python train.py --d_shared_expert=0 --hidden_act="swiglu" --init_std_router=0.0109 --num_attention_heads=4 --head_dim=64 --qk_norm=false --init="normal" --init_std_up=0.022 --decay_shape="linear"
Below are experts of layer 4 (counted from 0) of a mixture-of-experts language model. Rows are named gate (a neuron's input weights, with its number), up (a neuron's input weights, with its number) and show model dimensions 64-127. Each number is 128 + 24 x the weight over its row's rms, rounded and kept within 0 to 255.
Before each expert's rows: "gets" lists some tokens that make up at least twice as much of what it gets as of all text. This comes from a sample of Wikipedia text that the model never trained on. Tokens count by the router's weight.

# expert 1
gets: " |", ";", " S", " L", " F", " was"
gate0 [139  90 126 127 156 159 112 148 129 164 111 141 134 143  94 153  93 181 130 108 104 161 112 124 140 145 136 129 109  91 148 114 153 135 115 136  99  93  73 143 131 166 114 143 135 152 121 138 130 140 100 140 141 126 102 137 140 136 120 116 126 169 116 172]
up0 [ 89 173 123 141  90 137 144 126 145 121 117 157 127 128 140 140 161 135 137 103 103 137  98 167 146  83 122 133 149 166 110 151 127 133 113 108 137 129 138  98  98 119 126 160 171 151 134 164 152 138 152 153 140 142 166 121 152 109 158 114  88 121 124 155]

# expert 9
gets: ",", "a", "an", "l", " and", "al"
gate0 [103 121 152 159 142 137 136 190 133 130 111 138 103 144 129 127 129 141 110 123 165 131 161  95 126 132  87 150 148 137 161 131  83 138 137  92 104 126 120 122 111 115 113 136 114 113 121 110 144 150 121 136 143 121 114 121 103 147 119 149 135 101 105 108]
up0 [144 193 106 189 126 106 131 150 134 130 127 126 116 150 148 113 128 127 147 107 126 109 100  53 126 132 119 163 148 165 141 143 117 141 140 119 156 146 139 107  99 122 120  83 120 145 138 172 141 126 154 165 166 133 183 145  84 136 128 140 130 139 122 168]

# expert 3
gets: "\n", " ", "ing", " N", "et", " 9"
gate0 [108  71 102 139 144 143 123 121 158 134  94 111 181 102 164 109 165 123 134 154 156 121  95 152 135 121 125 139 118 102 149 137 127 136 133 126 181 147 147  88 108 138 168 159 122  97 159 119 130  90 117 138 141 173 134 138 165 146 109 137 178 121 129 105]
up0 [ 96 139  94 119 113 134 115  90 172 117 113 138 127 118 163 108 151  74 125 137  88  90 122 156 165 132 113 109 117  74 114 174  60 122 127 125 108  93 101 132 201 109 145 139 124 134 117 126 155 155 154 102 161 164  96  98 127 172  86 136 104 115 102 122]

# expert 4
gets: " on", " in", ";", " K", ",", " D"
gate0 [107 140 169 185 110 137 137  93 102 114  94 139 118 112 164 123 114 102 135 108 116 116 100 148  90 169 159 121 134 140 134 156 108 117 145 153 135 156 107 146 124 109 155 140  91  84 106 152 118 169 141 161 137 142 130 142 100 114  92  97 110 110  94  97]
up0 [111  96 137 130 126 114 125 108 110 124  98  93 159 125 128  91 155  86  97 115 129  85 110 136 101 109 100  79 144 149 123 106 154 100 147 128 123 116  98  84 149 156 140 101 138 153 198 146 150 149 124  97 129 137  88 123  75 113 156 147 131 119 113 126]

# expert 15
gets: "s", "-", " ", " 0", " 2", " at"
gate0 [ 97 138 127 138 128 168 105 139 119 110 145  84 147 115 145 125  60 144 137 142 149 125 141 113 148 131  98 143 139  95 113 119 171 142 129  97 144 112  80 145 133 129 155 126 157 121 120 131 126 167 107 125 105 146  82  99 136  96  97 115 160 133 138 129]
up0 [142 131 162 132 130 132 143 145 138 114 105  82 159 107 110 134 119 145 138 191 146 133 122 157  96  75 122 111 109 104 116 150 168 168 105 125 163  89 114 120 147 104 132 103 138  94 106 127 159 176 124 124 106 109 106 110 159 106 125 101 156 154 137 157]

# expert 13
gets: " the", " and", "o", "er", "es", "ent"
gate0 [136 147 109 131 145 126 147 145 102 115 108  85 106  48 185 108 163 100 163 114 123 129 138  85  87 108 123  89 114 129 135 164 149 125 143  85 104 144 130 122 133 129 158 122 143 112 111 122 118 189 105 146 111  95 146 105 111 164 113 157 111 144 124 136]
up0 [149 147 125 174 102 130 156 156 119 140 111 143 179 127 120 103 120 120 142  85 125 112 163 106 121 150  93 170 107 114 137 143 138 106 155 163 140 135 135 148  90  98  80 116 103 140 125 159 158 140 104 149 109  69  93 121 118 197 133 136  96 145  99 148]

# expert 14
gets: " of", "-", "|", "in", " is", " a"
gate0 [145 152 140 112 131 126 158 131 164 139 136 184 118 112 126 125 109 151 142  95 125 144 114 117  87 159 122  87 126 145  94 173 131 121 137 157 137 144 132 162 171 126 154 122 135 117 120 149 144 123 118  77 140 136  99 122 122 146 104 148 115 122 111 104]
up0 [ 88  92 122 138 108 167 106 105 165 127 121 168 171 138 149 142 161 113 127  87 167 130 129 144 173 134 143 137  89 159 109 113 147 119 151 117 168 129 151 123 109 191 121 162  92 148 112 152 164 123 141 169 134 156 125 152 178 166 104 136 127 141  75 117]

# expert 6
gets: ".", "-", "s.", " m", " H", "8"
gate0 [112 137 118 151 170 123 141 128  87 133 177 121 135  92 135 133 126 129 104 117 143 110 118 102  70 125 120 130 120 122 120 116 131 128 116 164 123  99  97 175 153 168 149 146 117 154 110  93  99  89 114 116 129 151 122 117 132 113 177  88 155 160 132 121]
up0 [140 137 142 129 132 131 123 126  88 137 137 143 123 152 145 154 117 123 165 142 118 163 138 131 155 132 125 131 107 127 105  41 116 121 101 152 134 151 141 112 155 154 138 110 125 137 175  82 142 107 120 163 138  66 112 124 167 142  92 146 122 139 139 142]

# expert 8
gets: " a", " the", " in", "as", " E", " an"
gate0 [ 91 106 149 150 141 153 126 169 132 154 118 133 101 106 155 164 155 149 128 136 115 126 164  92  82 120 111 177  90 117  94 114 120 147 117 131 120 115  86  86 119 121 148 116 156 108 168 145 114 162 135 165 116 160 118 135 136 136 159 134 139 121 117 126]
up0 [150 130 107 125 138 112  99 130  95 158 134 136 112 173  82 162 126 110 172 111 113 113 149 145 126 156 125 123 142 100 114 121 132 134 113 165  95 147 148 140 106 120 139  86 143 109 123  85 135  78 116  72 123 109 127 126 145 130 140 173 120 135 140  98]

# expert 7
gets: " the", "ed", " to", "im", "ac", " 6"
gate0 [101  93 125 142 110  99 114 125 142  77 120 107 145 113 141 100 112  53 159 119 144 126 153 105  82 117 148 153 105  95 146 135 146 131 143 128 146 124 140 108 141 150 158 121 131 111 138 125 140 109 131 135 119 192 109 161 117 177 147 146 118 141 110 106]
up0 [140 126 126 133 145 120 152 106 129 163 122 153 150 168 146 141 132  91 110 120 129 107 153 120 105 161  79  88 155 138 153 139 134 107 103 145 125 157 132 124  86 131 119 115  70  96 131  73  99 133 105 120 128 116 122 133 118 105 106 124 155 135 100 117]

# expert 11
gets: "\n", " |", " and", " 0", " H", "h"
gate0 [106 164 133 123 127 143  98 161  90 132 110 129 140 117 120 123 159 122 140 110 124  90 113 133 136 127 113  88 127 111 123 166 108 141 157  95 135 104 125 153 125 156 103 129 147 149 151 138 140 154  90  89  98 123 118 164 132  81 170 135  84 145 129 128]
up0 [125 156 166 160 133 106 134 125 109 124 135 112 132 149 133 150 104 138 149 151 131 189  83 147  98 137 134  90 138 134 141 132 128  88 155 148 126 137  94 113 116  95 123  85 118 119 102 148 137  63 156  81 185 132 127 129 117 142 122 149 151 106 123 147]